Weights of a small mixture-of-experts language model, trained from scratch on English Wikipedia.
Training: a variant of SOAP for the experts, 7241 steps.
Below are experts of layer 9 (counted from 0) of a mixture-of-experts language model. Rows are named router (the router's row for the expert) and show model dimensions 0-159. Each number is 500 + 25 x the weight over its row's rms, rounded and kept within 0 to 999. Numbers have three digits each.
After each expert's rows: a language model's description of what the expert responds to. This comes from a sample of Wikipedia text that the model never trained on.

# expert 13
router:486475464490477446501477517489511497466537493509434493491523496518483513473503507465486508462530487502471493466537465518497495483458503491528537543440477526526446501489540546513558509502464507466507510493502496481484531454492498492504466560465521511502531490525492479446532506544508483502502522533493534509531463517471515470496515508476488515516481503501485519506505466485499503498483526487538558483536505509524490468515488518526493501576498512505511478488512528482512502487494468
Opening pieces of technical and scientific words in chemistry, biology and physics: hyd(roxylation), phen(ol), ox(ygen), spect(ra), amph(ibious).

# expert 21
router:506515503479492510534471508521527543466537492502491515470498524539492519499534478485554538495545473501501462501522528486526504487474513523518495493511471572497459470470507494550517521452488515461477520470497502499487491484459517515483490523463507503516464520500455530433529464512510469496531536551494531465501500518471530483551512481518529504525510495536509502514487467498499523541484475528461490523519453518518485465501483501510474501473500467527526481526513503499527481480521468
Articles and possessive determiners opening a noun phrase, usually after a preposition, such as the, a, an, his, their, its.

# expert 25
router:496526478530477487522435506507542519463492509499492479528460504533465507472532457492550550496539476499463510501506498497526485466499500457523484493483459517515458489499524501534515484480491547470472492513469494494498486497453507501506467536455544535452497510482470511472503483509523478522516526512448509492513469538469528517524498478490521495524457486503516497489523525455512530511454464531547488475522481493557479494486490500504461505508501475518500543485537486500505468476520490
Nationality and language adjectives and infobox headings in biography and film entries: Tamil, English, American, Personal details, Scientific.

# expert 5
router:492518461537482497535479491471468503498504495517467477488492496516452492522519506490527498471511490481472486464532522484496482493478511558522489503458479513533472479487482496515502543497473554435497491466504511502440497485473485510494467566527500510461512496479485516468496464527517467499496526524510525523545481500477471510514500487495541480539505508495517515525493474468456503581490511556480473474538490506510501485490492496529531479498546479501511503488503523506508459441530498
Subject pronouns and relative words opening a clause after a period or comma, before a verb: he, she, they, there, which, who.

# expert 29
router:490494509457459444528464521470524512445504487493482510504468500537475500502530467465524494510534457491489475507501495476525477479484495515508496529480482506512431475487537501505510483489478542466463505532507505492502504479475493511480485508457543518484483501498440504457506498500496502551547507536475514482505505522451550472553499462499512513527499496513526499518494504505488512507466460540468521516521469508525489465530482522519473537515483496539524493481528515504525490468567502
Determiners, adjectives and adjective suffixes placed before a noun, such as the, these, local, various, and endings like -able, -ional, -al.

# expert 4
router:481472479510511482518499526485467548479513503503496505502468490499486559470556496508511507470502470458492512486553482510458474507467542506558468466503484525557489516485517484522509533504509512511461533466499537472497476467465495496479475510526474525507477523512514531509535496496493495517495505508455495471507462525481558487510503466469493484519507468504536524492464485491513549515510489515509491499539497521530442493488460463532544517506544493520519518499537524505480454491541486
Month names and date parts in dates and birth lines, plus their prepositions: in December 1978, on 1 November, (born, (1679.

# expert 27
router:524486486487463493529485545501490532494530533518480477501482507503512500505520488483523530523537495492453450494518506485509461516444507532533499520505504492554487479470502484466500527515484532488485484501487536488474477458494467529481488476479478516467497507474474534483507511527516449503488512529472517432530501524484524499543525517497481527516500515511540528531511491501525532569487523511460505512506510514517437447562496510533521529496522527525486480504505515537534466482481520
Final words of sentences carrying the period, such as s., city., ers., ".", plus head nouns closing a phrase, such as region, season, Hotel.

# expert 2
router:536465512445452492500472522513455518516514534459491529458525483497464485483518484490521502483514472511465498533506494529484477459472510531550463514457485480513522503454495497498491517481499517450463537488490495467482509469460513493464490525513511486514525511494508542490529496509488467475515495497484518488527491522497531503521543447486515519517468481564489518477526502465488533494471496498509479479522462500543457451528457513542500530506502480535523495507512489475476492503515447
Line-opening list dashes and table pipes after a line break in infoboxes and lists, such as "- Born:", "- Number:", "| Team |".

# expert 3
router:537526485491463489552483554504485509496507513487484486494439525519505501493528459495528507467588448490491476517519475507475487500478518497508498507483491541547465487489520501510514515515513535459466552497492529492500494463508503509520484497468532532508474542486486504446518486526510481518484503505477490462509476508477566488540560488529493497516494470523524493526476498502506515492457473518492482486555483496534463498543491498509473517475481479549517486512510525506543497494496497
Words inside proper names of leagues, cups, wars, armies and national bodies, such as League, World, Cup, War, American, District.

# expert 0
router:507494509503469474561462509504481482475532490475476487470500459481488533488525476488527476470519479491490498510522530485544494528436516530507502493509466522509493508511469471451504514484463522477492534448521489466454518474496498512470467493492493540518524493498470493466503473486488499524516525522486518492523458521442518523515513519518495498513508487508486509507523518472508513512505438508488516507519466491514455449556512504561547512499503490525462528552511537481512464481523463
Pipe characters dividing cells in wiki tables of rosters, results and statistics, plus semicolons, slashes and coordinate markers such as °N.

# expert 9
router:506533500511496437495481505495470489507517483487489489483490516526482527454515475505545529459493477500452466467534484477521494465484474496511518511518454542527467512500493503499526516508468539485496540463470497489480490460496511527482473505521504504505492497481469513486485516501477487532555529524488479483560462544495528466475454491504504485509515486514459537451501466515483520509475540526519514476513473495515516477522460499552498501523563470522487470498514517462506494456528465
First pieces of ordinary words right after a space, opening quote or parenthesis, such as "f(alse)", (sh)ot, (In)t, w(ed), rel(ating).

# expert 16
router:518508482475431493494494533474464545473546530468489472489507527524471518467502507470508508519546512493504493508521512501515468498481509508520497522512480525521463505503502482508536576485517542493476494462512492491490527457479486521510499513504549508483511540480488506496569508506541501506474513488433498468532482508500527508518474495467480512520459471501521541544500516503509501509494516553468489486513472527528460469549468506509540494509532524486475536498497502525502478467543489
Commas, often fused to a word ending, after places, names and dates, plus joining words like and, before, which.

# expert 26
router:545506494455431486529480514450503534499506492477476506478494511529461495472511465440536509495523499511459487490513504514477462498466531513506475511463468531526469505478466467538549496461484490463473534477505490498473504491474507507514486488501469511523490476497452532473505489531507472512525521510489526513567491526495553487499516473504526498531516497498534516506502472507499516573463487519507487508517483524526478496509463515508527496495523531511485526513523518494554475447512516
Prepositions and "and" that tie a noun or verb to a following noun phrase: of, by, with, against, from, as in "president of the".

# expert 14
router:520493489495456502497466514476490533482511529483527485505442490543480475461524464503521538502493477483477504483511481484524524476469509485512488490481505502547440518470508464518515501443486522478502540512519506461452498467470543482444498508451468502494528493524471520489531505535533450514495540529502487466507489532457499506532490468489511479542510485506492534489505488487495501514505498509495511513494430533518464479529464479529540500519486469508523519492521512532529475522544493
Auxiliaries and main verbs right after a sentence subject, such as was, is, has, had, became, plus adverbs like initially, therefore.

# expert 19
router:521481538498494467500456489494458510478561480510460527504472524494508545487495501494519498469542483524457498499525465520529472472472514531479539521475505509532464486488493489489550523486495531478499508519509492524488475472503487482493483539492518525481527523484462521479499512504471476527475499493472560482526483518467513482520479486470502488531497476535501496522491493514497486488457513516513535531561466518540509485521478518562502519535525490552507459489513504473498447482555469
Pieces in tables, codes, abbreviations, non-Latin script bytes and symbols: PL(DM), TV series, hp, >, Type V.

# expert 1
router:510525503498470516494484538439502571494562476515512496504497474484492497462506514441496514515519475496462445471518466492504483492497518483498503512468503480523470454476523510460510496515498538507497501470491514473484498457510538531440468512457507538456498459475477507484507495510479479507515540520462554472521474530449541482520499483492487522522481504524515535502511538479487502569476474515493520493501488476526491473500511520535520537518505477533511485491489506489518486485503509
Short everyday English nouns and verbs, often word-initial pieces before endings: end, hand, head, back, kick(ing), threat(en), win.

# expert 28
router:531518497473489478492475532449503536460517507493458515463502494475503526491566488473485519500540483526462468468544489489478488471464518496507490511511495503529501481460513512479535541513496526480522505469462509501486532481521485513476473511468530531449502469510455520475504496525496514566502510536459508516510479509467498504502507486513484539521506505554501513499513498473475495504474476480500492498540509509529477507492527441551523530529552471571488464505499508490484471486500487
Opening stems of titles and abstract Latinate words: Advis(er), president, author, Committe(e), rev(ision), commun, organiz.

# expert 23
router:489536471481482490485487516460495542503535488510484488474438490512476524486546454449495515505515499495477519518517513513493501459493520518558507512485500535495475516497503518567562495461484547453463492493476538499466465459473493496483512532510474516480524498476464511485521497503476458508565525464482497489501471501479540516511503445488505489513492479528518513511478524489477505532499527534470526533545482528526496491548494476537511498500503500520498516498511502515489485448521487
Prepositions giving place, time or role after verbs, mainly in, on, as, at, into, during, as in "played on hard courts".

# expert 10
router:514490451507481497505451487524475517479522551516488500461471527524496515481541486492532529464534505470472504518537486500484472459467523530494503553456458527517480504471476503499550520493512522441496541469485548492463510472499505511502452521510490545556503531484487519508552491485489484530513521540503502496548480539488502470506536485513511496486508492510495529513505490520497486496491481543522485510527478502507508494518481510554512498512514492543486475528529500473534466462514457
Single capital letters or short capital pieces opening a proper name, mostly names of people: R(ongen), X(ue), F(alekas), J(umat).

# expert 8
router:528469480502513498561465525471484501496536529506471499494492520489534499469496474475495508497553485488497486502512485468520501506462545532517530487487477512513439501494484487501521508504505527461494496534502491480497476475493478477492518495483498558485513532480459510487531486531524488512466527463457505469522462523482510480564489485482501501513502469565543507557498506483490496532458502512502530509519476536550470485547470521557490470522479490529498459486486500487509497517538460
Final pieces of proper names, surnames and Latin species names, often in tables or taxonomy pages, such as Ferr-er, pall-ida, Spit-fire.

# expert 6
router:521466511497482483550501496483491516465529489507488492461481532534487506479491508456510496496519487490504510503522480500516475475467520508498500490439487510479465510495486468515524549489489552453480534516492485510488485482485455482503495528527509503511475531490460542481557527524495501546523487473450528517530493517472555507530495469478507504526520495521489519516511481513477500482494503555509528538516459508527471456570468529537502534485554473545495492525504500489502482486540489
Separators in dense lists and citations, such as semicolons, closing parentheses with semicolons, "and", "&", "'s", pipes after labels and equals signs.

# expert 31
router:475490473462498500512463567475505522493494524485502483499499495544515481476513478480505531520498472501462492489539488499527490489474529509490513516499479485577470508462512487476494529492490536479478505543494505460486474490494492515447495486457535543470511510456508507451535498543526496540501520516448502465542467511465514501512506478450487529519505524545536507553512492485506538542468482516485494499509501507512495472561505482514529488531511498540508528487536487473478488489525504
Plural endings and group nouns, often in section headings and See also lists: trophies, records, Accolades, members, players, ===.

# expert 17
router:497496486482452494554466511487504541462560526540522495463441498478463483495531488483506523465522488525494501486515506461492496495524505489513518531518476521533480528458510461522511576506494537486485491466527507486456490492528491520481490518454476540529522519487469484482525488549493500497530526489514553489514467510468474504494508493472519509488509510483486556501497506491503528509481530505535485482523451525520499447496499517528505516541499526525514528501528525465526480477517534
Line-break tokens ending list items, paragraphs and headings, plus table pipes and "|---|---|" separator rows.

# expert 18
router:521514476492467491547476503472504506492503549513523497463461520480511564472530473478512532477504510477471463474532473503444503524471527502522488539492488534550499531456510503489518519475509511468494513469493482482469514510490539516467469505514515489473496505475470508477511459510535455538516520490472528461534459513506523501547505481514478528502474485513496516508492516494481472506491494527504510513524475496545486460520508537526525537553558480497539528547500522486518479473482492
Short pieces right after a capital letter in names and foreign words, such as B-ieg-el, M-oss Vale, T-app-an, N-ab-ucco.

# expert 15
router:476499477477484508536477505519492522453522534512521498487460511492488521473516452475483525489539522482482505493529477485479508471483563539524474516513472580498479522454508475492531531501487501461489542485499500467463505484525472543454473527481509521486504483520490482485484456514498470539506528496490517495520460534469518470544509484490491538491482473499488519514478488510500527521483517552500489478525458502557498487545464516502495516552546505475516478538513496498511496499520481
Inner and final pieces of non-English surnames and words, especially Slavic, Turkish and South Asian, such as -ski, -kar, -an, -š, -ul.

# expert 30
router:514490480487464469504464545489495529465498528496490474482508501524472525515496490524493508537493478493463495473518492477507493523482489577531503562494500499534488523421492519509498532515453501520507498509519520492491489464509486528453470554479506481467529489503482482501505488509513448531528530542463506512503445532463514500543495475515486532514470481513476541500484502479500526501447483532507477509533501510523500477498516538506538493553524494485526495486512544520488493464537508
Word pieces inside common English words, mostly lowercase middles and stems, such as absent-ia, fort-une, heal-er, am-yg-dala, cons, exp.

# expert 7
router:503488495503494508518455501490479531447540529499498500516466508516495530458484455490529508480537466460519487481528494504521469498449518516512525491484451519544491488472476489508538542460478516506478495442506567471509485464488497504498494513487509545481510542475496526455551486546494474485521559496448496497511468534483526510503504458513490497504505490503535523502467490508474495494458530531483510472510493524507517493509511496544497511501489459534513467494477512473502445486513470
Numbers standing alone in table cells, scores, statistics and results: 38–19, 11.24, 2020, and column headers like L.

# expert 12
router:544541451505480483517484479516505501480528542516497470475492503488507523487545467478507540435544513468457517469539480500478467476482558498511489502494486531518485507490489526491546502491499529442466525467461516498468519498501514521501455528457509533529475512511498550492550451498489465502506511512473519465525440527510502505528525494487481517517519480530529505482469486495476487504517486499508488494527518498530493485513509477558529505535543474498478480531518482472518502482502501
Opening pieces of capitalized personal and place names, often in tables or name lists, such as Mal, Mar, Ash, Christ, Luke, Jo.

# expert 24
router:483477492475481468487472488502456556469524517484507488497468509543498502445517491505502515524509447473489492510514480515492499511483501506516496491473447517551471472479519496501570512504511519500459523523480467481498482482478512514507474510530517546511513513512484522476529457531482466518467508527494536492498445478440563466511495509467522523504471525490535544494472526498489485512459496520508508512541479542513489460537497520523507492542495487533531503505512508492530456494528473
Numeric pieces in statistics and tables, especially decimal fractions, percent signs and digit continuations, such as .4, 3%, 80, .0.

# expert 20
router:552466519482511493530453484473485500466540484526494504507460524476489561483499487490548515469569500510435501494537480486490481487477547543520557521487505538502454490483501513492523506500477531481504503497503515487480497478484496470448467505474509514523516547488469507493528514508495471502474513460498532469536501525482505480548478501477500522528498440544526482536497490521502485485480487516496497521537481506537487504516484529525507501553518481506482460495528516478525481473506486
First pieces of capitalized proper names and acronyms, split mid-word, as in W-hitehead, Beck-et, Wil-keson, KOM-PSAT.

# expert 11
router:519507469526488494527487522474486520496525505502452487494454537492524496458498479460498506488538481503461544497511471494471465461484546504500501510510468475493477504479499492513542510473500539425489494499462523507463504454474502500451492467495545518499516521493485521471545450507517471539498485508491498497498498538458525506535556483540514527508479496495523482499508498489501484503486481537505487495536489473536467498548508520528529517484505509577504504510521528521536499490552486
Words inside titles of works, awards and categories, such as Best, Film, World, Outstanding, and "of" or "by" within them.

# expert 22
router:515471454509468520533487528499526489470496527478477516467470512506523488456521467501491534489536506468485509485519459465492491500497540514534474491495460514528468501481504469525507515457503531473466519495482508463467495514494509518488481470455513529497489535501484534498528455526501471485493544503464498440543462504476538476562529527487483512506488478536560520511504494482506493516487502513501451490544486511544476508563456513531502468508488514487504494487531511503535485518522514
Given names, surnames, countries, states and cities, often completing a name: John, China, Rio de Janeiro, New Mexico, Baltimore.